From a checkpoint of a small mixture-of-experts model trained on Wikipedia: a softmax router.
Below are experts of layer 6 (counted from 0) of a mixture-of-experts language model. Rows are named router (the router's row for the expert), down (a neuron's output weights, with its number) and show model dimensions 640-671. Each number is 500 + 25 x the weight over its row's rms, rounded and kept within 0 to 999. Numbers have three digits each.
After each expert's rows: a language model's description of what the expert responds to. This comes from a sample of Wikipedia text that the model never trained on.

# expert 11
router:505485474530512487512502530483492480521471490491534495524532465527527480514535467475552488503488
down0:483455512500479465472545507499510496473504477497491530471489548528494500513531493466488447474490
down1:478506476519504540533505510479503485530487497477538486512467486483505484546493504497481474506500
down2:518530495484504477489504507506458496488507489496462490487513495511514511529500501498520505516525
down3:469474493504506522499487533530509477487492481482471498502509504488485541472513544516481494501511
down4:475483476487466518499516482491505526521504508526452532485500512498502536496522472543487518468465
down5:499468516484487527517501479491492501515527444528491487512510487520482525531519487528479498512523
down6:493494524572497499495544519550475515510508497487488551497483498532519474485488499486500481491491
down7:488501521548495468463465472491471528508485490513485524540472508446483530475555515487498505553465
down8:520476486509508495488509491548489472492519482467463514507505466502504524514522486468438534514461
down9:488500510451494517431468508512501524467516449514501543495461526504495487501488493459506498481466
down10:495465510479530447528529517422521487513555526493527511454514493499489496538500521496476494494505
down11:487478472528493483431489524484495439533514494479468522482522491502492460505476509525502493522520
down12:508486502527541470480525486486485467501513473458507472510472478511485546494533516484457496490510
down13:469581489494505440500517470530481523493463509479506527500521508504496491504505506476482497524508
down14:503478544516498470532495469539491469477506463525473476509501480472474483569468488521518520473526
down15:509474492508518486475518477460522470540520472527531528455522511526518531509459511488532488542523
down16:527496529497452496491467532467527474516544537485493495480523503511484470540492465487484509481521
down17:480498511486516504571474467485513498514521497501477495494528540514532499481522600541503516515541
down18:519541517482492519490517513501537507506503494522459483483486506485556453491500519507498520531485
down19:495504497489528479488522496523498484502524495523456510522479501504540489462481526508502473495481
down20:505523532536517506532510500489487509495501481500509466512521489484520471486531498470476456477510
down21:571541515482500454488543543565491471481476494520521471480538467428459470462490511532522483458439
down22:498472512488481517478526551500470487475504451477508515496518527503513540492461500489464507503494
down23:484541454513474514516441532490525539543489478521481510535509527529568512491503514491487490477485
down24:520470500465497481499442525498454492500479519507473530519503476493485512498464511484501500519532
down25:550484514479501522474499506488510436447463501492521493506512523525494497472509489492542521491546
down26:514539484513506503529513499491519534540523511465531493519512534514490515497522491501534488511508
down27:522480519478466489518514467466558546504496534511475474459509508495537510535551517512490541516490
Description: The letter z and pieces like az, iz, za in Polish, Slavic and other foreign names, as in Krzysztof, Byzantine.

# expert 6
router:525458476477496476532531529475482472527477456499512531524530472530527444527484495482536473498483
down0:473521504518515538501517519516526475505464500455503495419501540494462528473478500527489460504534
down1:544526531515465489525505521567452493448494494494519451531468530510528565517522546505514506493512
down2:475514473536522477509512477512482532536533501510487523489492502521442503473473496454509504509507
down3:544473488491511492481491507495495497529529511487479458484513482496466512504541487543519509514503
down4:522518502477487511496496521501534508467536492504505480479464511446468469528544522471510463502457
down5:476477546512473436507446473474498503519514496520476481486483476483526528536513476489498485497471
down6:471502435482515518524503513490481522504497545520494507487500524488491468463534476480509502516495
down7:518514514524530512499480476497478575495513481491520540519529542514526479510527526471570507485496
down8:511509521494542480484496507485476520537492478501466447515488461508470492495508482502487501515462
down9:524510498479534511481506520539492468524518490505551450465450467495513491505517434522489513508499
down10:497525545501523495520511504511504523492515451505511516458461484486523498518485483488448463482487
down11:524505501497509507477504474497518486470526483486470545506500489548498534465539491468502497501516
down12:459450515434541517490507485488470508502521496507524489493519482550496544492487545485435490484494
down13:546489529491514485480464500495526526523495529448477503514524514475517534548515490556460488479506
down14:483547529502523497486468506487513494473522481498480496485527567513520506476534481474495496474472
down15:479495458483490529470503544511512486552569477490490479530534509506482519519473490536499514478522
down16:461513462487542570511481481497547529492493471507502499514463497513472512544519490483537490491531
down17:500532507466512510536499469483509458480525488511489503473572503472478545487475527544493457461522
down18:463486512495488534542488514465561476450490474534501525483484510486497505511514502573546488513500
down19:542499465498472474508498508544477446523536517503549508472530511512513514515479460499508497493480
down20:500490460521497488489576505505505513486507543476481484516482525516468515508481480464508490495502
down21:511499469522498474544483533492482469529515486505475458491507526452481480468474484534513474508561
down22:496473540557507510490507489510474559532542453521514551526481470482520483489498500512526475529468
down23:526547488522497482536473477529529503498473467524537496471512500488487491519504449487525509520481
down24:494472475498480556524510508507506458439516493519520513459527507495480520500473455502487523541499
down25:461508503481479519478458471540537512549463518452520520550532497496515525489497522520516504479520
down26:506484484481471489523497526463509497499501510485523487536485518492503459513484494466512487523460
down27:507516506478500539514498475539488452495490523467444477544517480469534542477516496528537520514475
Description: Commas closing a parenthetical before the main verb resumes ("resigned from, the") and pipes or spaces in election and results tables.

# expert 4
router:509524484467531498464506518486479467522475490495513514520535483530494484507479509496497466528472
down0:509467500490545517502471544490505522523472476470501514508473473490490520526490484458543526497493
down1:485518491504484524515460548529508486488504493493508490493523550469495528485518483493466506521497
down2:487505483548485471491508471485472505471491513489479556551474477488502542551460499508519479511507
down3:472513475465473505459499526502446531517513558482468478509496546519496513474485495511502477476480
down4:469502523493463463484479512503527484519497512474525498514498501566489485457499522475497495485534
down5:537519477518492455485548520506510517483483518491494546509518506485526497566506496489474498546497
down6:474533513496514474497484453493499508503485507541542534487469503479457459508469477477522497510495
down7:507481524506504498535530504474486546508507508460539510498506533549514473471481462472506520498529
down8:546529509511494456471491507497542530490514488498488506495507513499519494496506514539521505548493
down9:498498507510473461500536495448527534568487473509507536499513511458506445547506492488489503457502
down10:469520460484492477463490477512505535510493517492512509472515516495481473485513497459458492480509
down11:517532485483481474476483530492533533531502510531485477474481511496505486524531544501480481481494
down12:476519471523481481533455497523486466455512466509520528519519569482518491518530498489465543473498
down13:518450518532505468486531528511484505503508457503492471486515474544513489511492498497507537471470
down14:504511486525482485494495514456485500557482462503475495477492452510484472520449505561502464528490
down15:530500492489466495506540494510518468511505513468532486521491488476488497488488484468540454464485
down16:490492481535507463522517509517541490512513505490456489511507473482512518515543535514465508492477
down17:496496524515480558521474506491508479462485489488469471460463462507495530530466524534479500567510
down18:544486477517511492527499526539494494474416548502452512506460522497515478486497510494512506486495
down19:555503476497528470494474505490509528488509502493476468484524465531496497605505539517489459532473
down20:479521509499473476497483545469520489475498498486481486478461502470517516475548493503461497499458
down21:541474511480513516479503520492491525473501507497506463466508498505502540482490518520514491530464
down22:465451518500481504482508520469514524496503560495516534543485515521542504489489487499500489484504
down23:517545527502492464542569516463442525505507502492482475461468521505508521480480547479495511518457
down24:524490483487520523513543509462478517492472500486476465473484485500496486468517438527483500479532
down25:507508499510546533483473548525503507513499497487491491512458522525491494533538488496466474476483
down26:518470495543471521546508519492509479535475537485492482529493450479538524475481480474465517499485
down27:508468505485504470521465471508516507474483510514450487542505508517490524472530483491513503485429
Description: Opening quotes, == heading markers, taxonomy labels like Species or Order, and raw byte pieces before Chinese characters in name lists.

# expert 5
router:525475483477497477530543527471478492529477485473515525516532476527527469531498499488511472472488
down0:507487519478515481526520470496483462462534508499525521505511505502454483533480490474495505493504
down1:500497509533473514519530494482511543466468531548484502467523485504470518509492540543529504468486
down2:514490501496466496494494504489507469476473468458533510488507502549528522489502490513453520460459
down3:475479520522494512523487502488489536484527481483492504486456508494507501504531471536493525534503
down4:529458468539502520438521506513490516504482454493511468510536473485536511523458487506476507488486
down5:505421509494531505455513517496528464463501479495488535459483493508486460463469491493469530466494
down6:510527511458510504505511512482476492526522472434500534551558466508506459484483433517485545485512
down7:542515505506505500474515475521514494488481495551529459489506522483487484534480526495478498496489
down8:515520499512479483504489499483454444557480493494492496559516505502497491513524506497460513497564
down9:504499554486473475481509472509502531480467533513424474519513543491429477439549503498503491477528
down10:471521470483527497524472472472477541487528485518559462507496530497550521516555529510481460528505
down11:500463536506527514519474503493525519504523487480488497515501497497450502497498519529551506479500
down12:534493444510485536491501524473486526512506482502531487535503510479524465502506519506502510453478
down13:494510495471476541484490504574460499440508478501495505472473532479538483468495480499495521510533
down14:495481523523509518503472507510482467544512486473498523516498482495502502488487481498510557505465
down15:504515480477480497499501506431496514510511550486515494508471480534483512492541515469527515498485
down16:467440473492515460468492505450516526512487527499517534482503520567509502501469451511532536503573
down17:528483528509523488517521493513497484464489494443488491516531529475513548465484519502542503540444
down18:481478541510506506516512474483451461499513481503516450507508478482512543501480512488477528504487
down19:454542506476459474527480502484512486499526519492525523472489491446488485565488491568501491522459
down20:477497497487544517509512507500545485492509518529524496487506493477512531505454469536485495477587
down21:532515468481502510520560518484501529529508522499521525503494504486495494498524488501499524477471
down22:501539540545509477537495486519473474540461493467507505530465474500472454500472509494515512506474
down23:526489500492479467491506515505495476501476487515469508485489458491504504497486476471525537479498
down24:485462462531510550500477520491489521485506533483505502462510523502467531528492465516471485478554
down25:436477496467498460514545492518523502497528482504537451495524571543487508514480547516535489503522
down26:480493539529517544477509513507541514472496521537498489498475529465500515494502505525499489508526
down27:538522506495501527481544484509455495479500448492507473466436478478488489494478500493502525507519
Description: Common function words in running prose, such as in, the, was, during, However, plus the final cell of semicolon-separated stat rows.

# expert 2
router:526459487475493487536525519478480490523479494498512539518534471525529445528480486479534476507492
down0:488536504454505523545487482484493510472526525522506493455500515504462510495530453499498471507501
down1:472499505496502468509509484470461455499534495494493526449466491567463531459510528540482485509519
down2:529432483487497494483514436521494511513485479499494493469475508525492515531484481525475490475485
down3:475498474494527520469537475458537493466479473519464500496508511476522487506473552454473472529513
down4:444503498528546508467507489481498537484468495527493476529486548493469497558516481504488510452471
down5:535522501501493489487490509482531510511506531459534498476508542471533478497464432476513502515459
down6:495466473476535530455476514462493466490517464508477469507496495471499470508461505500494485479526
down7:531449455510511489504454505504509532495450486492468498434498462483453532477498492504530567492483
down8:510484509506492530527514483466485496509491498494436507533505498523539536517470475480503493498498
down9:523498485528527539500514524510501477492516497504484521454509504466563511563460459482451488469491
down10:482451538522505507463461512513471513527529523489462448483533520518481483438472509480506530507513
down11:480497539463505492493439465435517517493556518490523484504556515521495472494518458486467486516502
down12:492522509492511546494477483490482527484520466479462453494483526528539492529493477534494477484543
down13:530479524488531484524497512495502500469549472453492495494497543544527482498513516489476500480513
down14:503489492484510524476515463485497510450481531511469514503487492494521530479493493474485507505490
down15:471493530490475497527493508503501474473521454483509518452533465515484500500489465520483486535539
down16:506498531525527522481499509494497522481535513525498527491503486483449524532495461498486493532491
down17:524518535544471500479483482493470529486520505489533493491475474507477493499491514504502473500494
down18:527513464517484488478501469516472484526517495509476520461508520489500506510505510498524534530500
down19:490555500496517537487509532480494519527483496543536504528499519527476511503486490535512498497536
down20:495447526521477511469536507494491498487502530517505470532469521528447506509519511504497462527486
down21:499540507505466459526511503480485512506499502503466486488492522500512506499490493513551504488471
down22:485526499473473518544465476512571553503513475494490485488517511499480500521535507487485511454485
down23:480493501511540518511525503522510483500510459508518461512490492476488528497530498493536516453506
down24:512509454534484489489539485529468511505459479483519514460467504494494471475483456487563474516491
down25:520518513487468505509502514527509484501525472496483453466530490505501492515462477504543522514473
down26:505529519481552502499451489515526472487489479489503483519492510525502509489499459548505504510531
down27:474491477515505524478501504504545492525485471507476509438482515460499501542519526485506464513505
Description: Commas, closing parentheses, semicolons and table pipes that end a phrase, e.g. the comma after "led by Matteo Renzi" or "(Kirby, 1808".

# expert 12
router:527454484476525471528543525474491489527476471488515521523537471530529459528491497488508475474483
down0:492473509481495465492497492485497467484452503524493489478530535543521491503452488478515466470485
down1:504473480510537529499471531487534483513493480473533520514498493496483479515540519499472503513518
down2:467532480556490531560507494500509529446523511479504490509452514514484457509477481477488492492482
down3:495523496492490468469457513479525510457500483504529482439493532474490562514477518501525550489441
down4:508515512539484512522504497514474519460504456486516496471489552465486478476520465501480532474481
down5:520540505473543538466506473487500488486481532483506452471457506486497460491474481501498505478524
down6:504533495507534510524501465525541458477489458517519450514496500463489510491451486501480505479498
down7:464494526465468478539467514501539496497558514482525484459493518467484461510522569483506460494492
down8:502476459530511479480513531545500507529503475521504475494507452500480500577518539528536544545515
down9:470510518540534527491503513477490495477483520504515530500474521511492494483508499466482505492508
down10:533490500505503480498474487531495493524519491498528441470528518497523506502499525503523485501528
down11:481479528480490472488506473502519507449490483502471487482448519525433536492484460512486461469496
down12:482522498539506537480525475512509493511468510486484518530508477493528509497513510486496491523497
down13:515469484545520453480487450549525540497464481544509516499526506486526496536502556451535506473484
down14:515518486483482504528485517510465516470498515480503505471524451564505498508501520500522508494543
down15:456482483470492527521478504499530526455544538517488462485508506490496473486510529484526506467482
down16:473527501523523514492451477479518513501542481526476552463577490478534485504456530479500493504537
down17:473539473503525491491477501525511531499502536526503514451455476537503535518476496484505522505475
down18:525549486485502524516527488525506511507519512488498488483553482538473502457472529530489541512502
down19:484509522507484522465500519504506495487540481493493512495498530461490444440539463522500516469479
down20:497521510491487496498519499542514510535507492498506518578483518547545494482560532492546529509519
down21:477495515481529515515530491493495496516513518490475519520513524491492484492474512505507527440500
down22:464495471430496539484493482502560569509534495489464471539500444469518510493500559538515493467540
down23:466543520514484484525483516491483489511489484486496499492536481532539475534506482518505511522518
down24:471504542486503518526517492560500520508466474557471488510509490520535494483479418506485487473463
down25:506490469494496457483485464486454480474512537504499514505439550498463530474506538465480498451471
down26:496497508546500573510534554472477498462475531506449528526537497492492476456494490495480499485540
down27:496505495524494552507504488499529474504504528506485489523523514534493526514513454527478533470437
Description: Opening capital letters of names after a line break or space (Gertrude A-ubauer, C-elli) and opening digits of numbers, dates, table counts.

# expert 13
router:519492493482469516510491509484519481518498537477523531512562479515531526516538509450492483512481
down0:428498541534494475548499512473483462516540513512506530543485469500490474465479513525447472526499
down1:472514506500500454515486548525468494463489501507483491485495500566496519501510515490514458469520
down2:515507496517494509536522490496503523515469490532499511482491481548545486565467486503527522486474
down3:538510521472475487504544520547489476523510479496528562519511494504533485505494481457499488479526
down4:496487456490540489487498535495516481513519464521479539525487468535483499469508522496489493541522
down5:509473426480481538467502491499532521525496435520535476534510468510516528496497483436506532517512
down6:504476490511510472508493508547491484469473497503517512512535488525480512487482472543519532510522
down7:506507443465524477500486512510513491533529513488496475453519503521486498517522524483523483484456
down8:506499510504455545491524503508479520504483536505510522506554496493523490509491471462495473464523
down9:462477488456514508501475489526496514471483493525540524475523489534491516524552474538515499454473
down10:483491527506541505472409498477481478514482511468460480498503495513507505459496436522467480537483
down11:496487490475498537522524532505483524514503506493559478507502476515515505492482499457471512494493
down12:485505451516484508523510474518501480513530526524485509509493466451560515482519514496481491521513
down13:457474533494480526516467504531488498538542545533536451460511494533518482482511507467536517521458
down14:502507476480465476494557491445543477467501496531512497525477482498513525483481482503474487528507
down15:526500468517516495501482520547451479518461480506482504493494453552512488475463477469503502494505
down16:467488541458472518495530582493479518460464492501496519530527482519513486473483481457502518498496
down17:470494438553455526485510539523456511473492461470513462457525535480493555518487537541470482485503
down18:553478479481524494495494472466479462499505502487519514511479493490511460517518520504507469510487
down19:520545471538484495525523461527509513482509476513424481478525499519485494535494522472510521487507
down20:528471492540524505491578508506513518528477484500459482500512501488524516429501468467478496476501
down21:522480521500501447462484491479535483489507528478522505501509497492494468475485477485520492519506
down22:459484557497481465457466551480536527473487469489527521475503529459531514490516485506496510456489
down23:526488468507520533497453515498477524512517532525503469515500557466461507506521521507490513489507
down24:469532564526504510503488488568554529516529494445490486495483518481512494497572511456485499487497
down25:453470478515472456506499505489512522525516508507505499536495481546502543459500489563481505491520
down26:512459492471524495496557495486520493526508506489523519522475515493534487521526479484556476522516
down27:487457503491516495492528523488475464545498523471486518498500515515487517516481479513488492506475
Description: Sentence-final periods, quote marks and word pieces inside song, album and film titles and people's names, such as You, Love, Studios.

# expert 0
router:489485482487509494530513521498519539498449483500517522560504453544542489524448521472556479478476
down0:461509523530501489491477472533511500519462481508542517503508489534500503503482514472509544524478
down1:499464497472441505499523462474518464510471524515512475482508482488453506460520466433503492471515
down2:520486436520525514511506506518499513486520510489534507508494562474498476519474496469521506530543
down3:517528522469454487548522498505527447485511488501529530469468506487484478511522542477446498540490
down4:534539524508497486513511464518470486489526471493501542563509508514481492509518525431507518475521
down5:511523449487458468504468492510494553502505486478475508512498491521520522497485529527502510532469
down6:520553507509477543518563476470505546539514514544482516499526488495474510477533482537530507505519
down7:553522498454474511478540470467499480487529544500480441485496453500492513494481464495488506492536
down8:495508510485498459476478521497545537515505533511487519498483429503487484525495519546487473497518
down9:506517495501549514486472481512473460552475512531471525494440497474500491562526516511538519472541
down10:546473495454521490446503529450543479514448502515509500493478495490521526467457493470501456486514
down11:515518486483498486522555476505526480478518494559517512470518509533513497457530485482502544473489
down12:499541515513491492475492532512491492510483512512497507465501538511511499476520509492504522481490
down13:522528466530490489474529491542500502515517472489485511471528506496512498480537486494511485464497
down14:516495486522503540495502489501509485492504471528514489497487463488484482481524491511512491529486
down15:561517488471508517515484513520530480483480528513498491477513479506496478518455528524535507503516
down16:459532517473536498525475494516508512508512461464485497498496493504508479497475534473450459520537
down17:525534462503524488511502494515479513479463461452510505497485487525508491507510467494500545516454
down18:474497497470492460520501498512463514519491547508519483510547528505536544452484484539475558494530
down19:488502481483522502505541532537502451475475544501558529464510513478496514487483514495505531499458
down20:550494496501462500518522503504532549508463530535510500469476494492523481474524475465513514479512
down21:507507503500482550519506499526472440476505504495479496472517480515492515520486508482488497531532
down22:505505480534472535491533500494470455539522471493526485473504481499513510503477472550486521532496
down23:500480541517523508485507499517499476536548459476479515497508557464514492495508521509479493520466
down24:492481482496479455518570477466486512556515546487513477498531457528533469517501465529487498492493
down25:532457457486467542494490550512469522499495494463500492491485532494521527483481506449518476508518
down26:463478489492453517451525502543518545460449496508475480517497447506467483496540491461521505480459
down27:498485518507522507506492517527464519514441494527524524516479491521528493502515489502474508500513
Description: Middle pieces of proper names after an opening capital piece, as in H-orm-isdas, H-ers-chel, Bl-anton, New W-alth-am.

# expert 7
router:528470489482506480533530527477475502528480473485510520517518472529527447525482472481511473469485
down0:484515525456517506468522527455486476469505525503502496470502506485485525473456481510561501483477
down1:549484477491492469558511504481459526507499464491501473456478481546483480504528465505508513480524
down2:471501501545517478502506479509541477521485519505454475463469507483480452549517484511490499481504
down3:473513479440479498478501494485514491506493480487500472447478517475534515463530451482522517492460
down4:515496474493506524513500491498492543468496514503514515488490488479504520474466537493533499469491
down5:513489466504515515454486511533465505479508509504473538488468509458474485555460542478518503511508
down6:527495537514490469516518532486532530523531507519469461504489493499454478548543506471490476514473
down7:491496555488482515515497522478492488521557544511504502473537472502530459518512505511494533542487
down8:451503483525499477482497531526482488516481535530488469486487528500463449499487501526504510532495
down9:506460505488491523483512511498516493490466520509533464504506515505508495514513476492507488492539
down10:549528501481530498521491511467493507520490544538503454462507465503530500441474489509472482486534
down11:508471509469476500506490465493494510511513480528494499481511498470507470523542499505532473432552
down12:471507520531509490484432483525510491507505520438522524525571490535454534492510514525538524488502
down13:505492515482535514576500486461481522493512551512517520482525498532525509480468481475498505494478
down14:476533471495463487526542496524527501502525543473545501557497475532447539510514543495496536490483
down15:494522466509463524484499506457496524516475507506499502466483521481525517464480507487512530509474
down16:520494512489479519531480503504521478450544489487477487512519485486477536452510461508496522564501
down17:484487481526511510479474504532503496453449527494478487489503455511516479486516457497494509478526
down18:501469516489511477511512486493507490535493505505536531497504512459527486516457498514491500540515
down19:511488538462520481446491499552485475481515533498431489529529480488498516525521460488488483524461
down20:475432537520537471522521496501467440512487540481473491545475548515430495511449538521505505448494
down21:504503482555486528478485494482492515474540442499483451507469458493497492465488469464501506497507
down22:513486514500524476466492516523480497495498501526543489486496459485467485512520474476500496443490
down23:514488489478485498462484503520508521485475526445477497525519496480478526498511475526518479526516
down24:542494482487495516502497514535529497457519509522537487508492496507472508436493522479456507520487
down25:496501527512525468559441492493475536504525480501497491526493498528422485509510556452543517505502
down26:517478497527488477494493538546499527576498482512474510521463493444511511478558475559491558511473
down27:537480506541490520486473471482523506499519540502473504499501518473456507520483523470500529534513
Description: Digits inside numbers and years, mostly the second digit (2 in 25, 9 in 1943), plus and, or, then joining clauses.

# expert 1
router:535488517484521454510498510467479474517472534479502522508499480516530495517552534460442487533476
down0:507499506497470538533520488474458497533519505455472485517482469457466499516517506515492540494488
down1:481501527485507524509466508484475466488490484489488513503513487513514467491551546508510531499510
down2:497488481559463478461461543435462512502466510534473445475476472452485502488542476528493487503525
down3:531515504494495476519542500536457530479509534496536485524500488489479467478509505516525556489511
down4:489501529525538509480497439477486496499510525545527515521549468520457507488494472501501519536464
down5:446510523525525482501517483491507538512456500539556541520514485502478485509509535493496492478501
down6:483486532526474490521469507497558493502501510504551486505521505499486495497550524513508519472476
down7:538501525505508521471503448492456484513499491480482526517487480528482492466523471489493468511528
down8:479484523465473474505514514532472500501484485525520456485521463493495484512509514520506503478498
down9:559483514510492506500517518492448440493553492485454512489480433462497492508462451502499456495462
down10:460530469509556505512468527501532557523518552449517538471484508523522494520531459519517453476484
down11:459529491479530541488542483495485531534485514514499564491540492488523491517491538509498535519498
down12:491515495461487442512494515504485529490511495505506502547489500517504501498459500529511497486502
down13:473536482479503476498519485518530520501497541480462518463538504554500503489528465442524486488476
down14:509531503503465527498534457502503501514509496478462529548484475515449450539537524510519533545480
down15:469505481524491500480498443511467487541507503502492485546500455484527520497492460476508508542435
down16:474460547516496521480515482557511544513524509482526519521474502477512454506514477510514498487487
down17:530483496541512499521504461484494518470492514516551535485510518524515511518520489450525454498503
down18:480465461443493493527518485490508514505503482510484509522513495513493512507457472553514500476484
down19:514538496507521502479516522542514498492508498480500504514475482530483483483500501491502478499484
down20:489504497511546521472510517509518506507511525457560486515551477482496494547559479497484489534501
down21:470471513506508474489478514464503488550554463468478519501481497499487494529467507504447495507492
down22:518526551510455491519487548523511492458504495486508498491490513523504511487514506481504505532544
down23:538553478486528503485497529534476521505503492452521508409529474497507497466510523501516510500502
down24:548507516501492520468498461510520493497491492482485471531477492515498502500512512520481471518520
down25:504509486476494470515533466508501487518512508486498562503470504466509534493517519477507444504511
down26:493491481504481473542507526494524550452509554478483492466497483523511518499458487517544498543530
down27:468522487511515496482500470525474503506495514451482527501514440511532539507471505512487507500468
Description: Capitalized field labels in infoboxes and results tables, such as Votes, Candidate, Preceded, plus mid-word pieces of foreign club and place names.

# expert 9
router:522462483477520480528541529472481482528478474488514520517519473529528466526479494491500471495484
down0:554478479491483494495503522508496464484475520483473508492556493495505517498487468465459490490465
down1:477493501568513532509476493484491458523502508529467567459494536513451521497527501508494538504502
down2:503475488515496527535514516509478511483502506454519509473480469515525484442487488456537537480493
down3:510532498506498493486511493470492499484512462429439494495521459517493533503510472514510492525473
down4:496504497555476462491493473461522492443508471459458511530477521518476493486528497487495452523520
down5:494550538490490494491499494532482499536518544521478502496513479514454512464524522520518496492484
down6:436490517539476531498528529462425473460534490484471523489504498494483513545498542513512542442460
down7:497473479463494540528550487475504578469505529534522533479461527482519491530516495524482542499514
down8:505589510506437508514521489536505469454516524518501546522497540491511531482539534455555512519530
down9:458525528538504475489524480496491478503493489492481501504528517529482508493480537511498504480501
down10:529492538450492500524545495503482509446528517511493482543544526501530499527554490501505492503495
down11:464495475504509480506480519517522504486491512488533486434545478496492457546508517535534514488508
down12:491484482481536531489505484487525538519509509482459486434471508568480453476527477480492472522534
down13:497498513496484444529457490570488490512495520477493516537490503544488500514519494473482519479492
down14:470494513468456447492510526514481475492472493470479511477544492490528533493513510510471539486534
down15:509487489521491498514496453509480504503489499510502488498497491481462534486517485479467516484514
down16:466521486556573528507521508517525485461536471493443495522517509493544504498556488519483465489499
down17:502536478475516528458492495535509511492530522470476480527498486472496490489521519493492467505511
down18:476477555470492498500534519508500518484492494479499477481454535479524480475496495464512473487493
down19:484477487463456509510498506486512529454499508503486486496520498479495477449519532524496520461494
down20:492512515502481479484486516470511520479514502518536461529502479509514528503490478477504467531494
down21:485497517470472490461483454505498481468483524483493520503534521537521495499517470522503476514469
down22:506515482492474479541463471479493500495484513496494534530474479481504492446502532539507513492476
down23:490488524525486540523497497513517497468483496504507473519494508492512514493505491526510472512505
down24:519502513526545471518550488492593504550498470513550515515463504471508516464522528483527543475501
down25:542520477542537486490486485488516499496463475520466506521497486503522507496514481472498484541494
down26:502501461508533512525522481468497490493492508466489550489514488463514551493486513498465523481506
down27:502484488534492511547483484540507500471499506488503545485524574465534527515498501513549476494536
Description: Spaces, pipes and numbers in statistics tables, especially Total rows and the lead digits of cell values.

# expert 14
router:522546453482464493503476498468465480538481480469525496517518504509526502547496532496498473482459
down0:547521513518476546539499494496485480533517521548537497476510491495529551488498492535448493502482
down1:505455486473496536522499481508505491513500527487530513484472500508465457490486499503507476445542
down2:521502541505522503515533525505480512562537518505503496530493499518507494503473473502491518518498
down3:511493475475500476519517521512540503529506514541489452507477496514498499483486454490446511502475
down4:499509446473491509528515471525497465494486525554506496499515475473489464478497518479470496493524
down5:466495487447515480496533490483513498515524492530482540508494492490518535502495508525555479537513
down6:490507525482518503511513494421441461475477495501466515490470495471510531516566486515492471511456
down7:487503480486498519472497479464510491474498507477504520493534466484524497513501513491498445501472
down8:523480503472480484534550557473487522505462488488463510496519477490518471498436474556502519486489
down9:519538479511489510534521539472516527503497488554535504501493497510481518515474509525500485526470
down10:463466522541473496537517489517524504514521522472526527511504510487530500495503502476566505522473
down11:429510526502511462488522492515489550505522494497469481487510477560459462484521499514483508521499
down12:579505526452455495484513559468525549518485539487498467504473535515482501504539518528511513465475
down13:506496485484539482473494545474458505505491464466478485492513493497495553548484507494476490481458
down14:477525505485544470498475565480440475503494490486468487502503500496497482477545514543512548484479
down15:516521472515489489443507500480481495529491516502515507492507476495499471535504486493514483496501
down16:507507450482509464476525503489468505479505522492510509435519490520514437481477503475494479537500
down17:445480465516500493505474494466519501502450486550497526511475509465506474512481512516526533455524
down18:504473465457472507532508538515499516543527503477503506529529512497511464542501504492507512509524
down19:507485509522478507485516525484495498490497504502484461495543504540514550520499491524513540498485
down20:509509482517459478509482535503529497482519516498497509482484484520454472515474543498482463555494
down21:505507526507536519509484464482473523498493526517490522498517530483481506501525502469494490523524
down22:503471512484493463535524541467483485500481504510532507532486480472505566446503498521535488500510
down23:513484477492486527482481481492496512524502517464516473523484528508505480517518522566478454520540
down24:511475530538468483495512508488496503531465493510482488514518526509491539496501516497473533511458
down25:556512481501499494497482478478453513504464509487475502475530490541476522504505534461494559506500
down26:524511487479489474475487532477473500477497509455499523515544490510490517542546464520479501494497
down27:505511468517486462476502492458530499519507512555509530472519528499503513501521489518495501500495
Description: Endings and later pieces of ordinary words, such as -ment, -ized, -ing, -ation, plus common nouns like development, children, approach.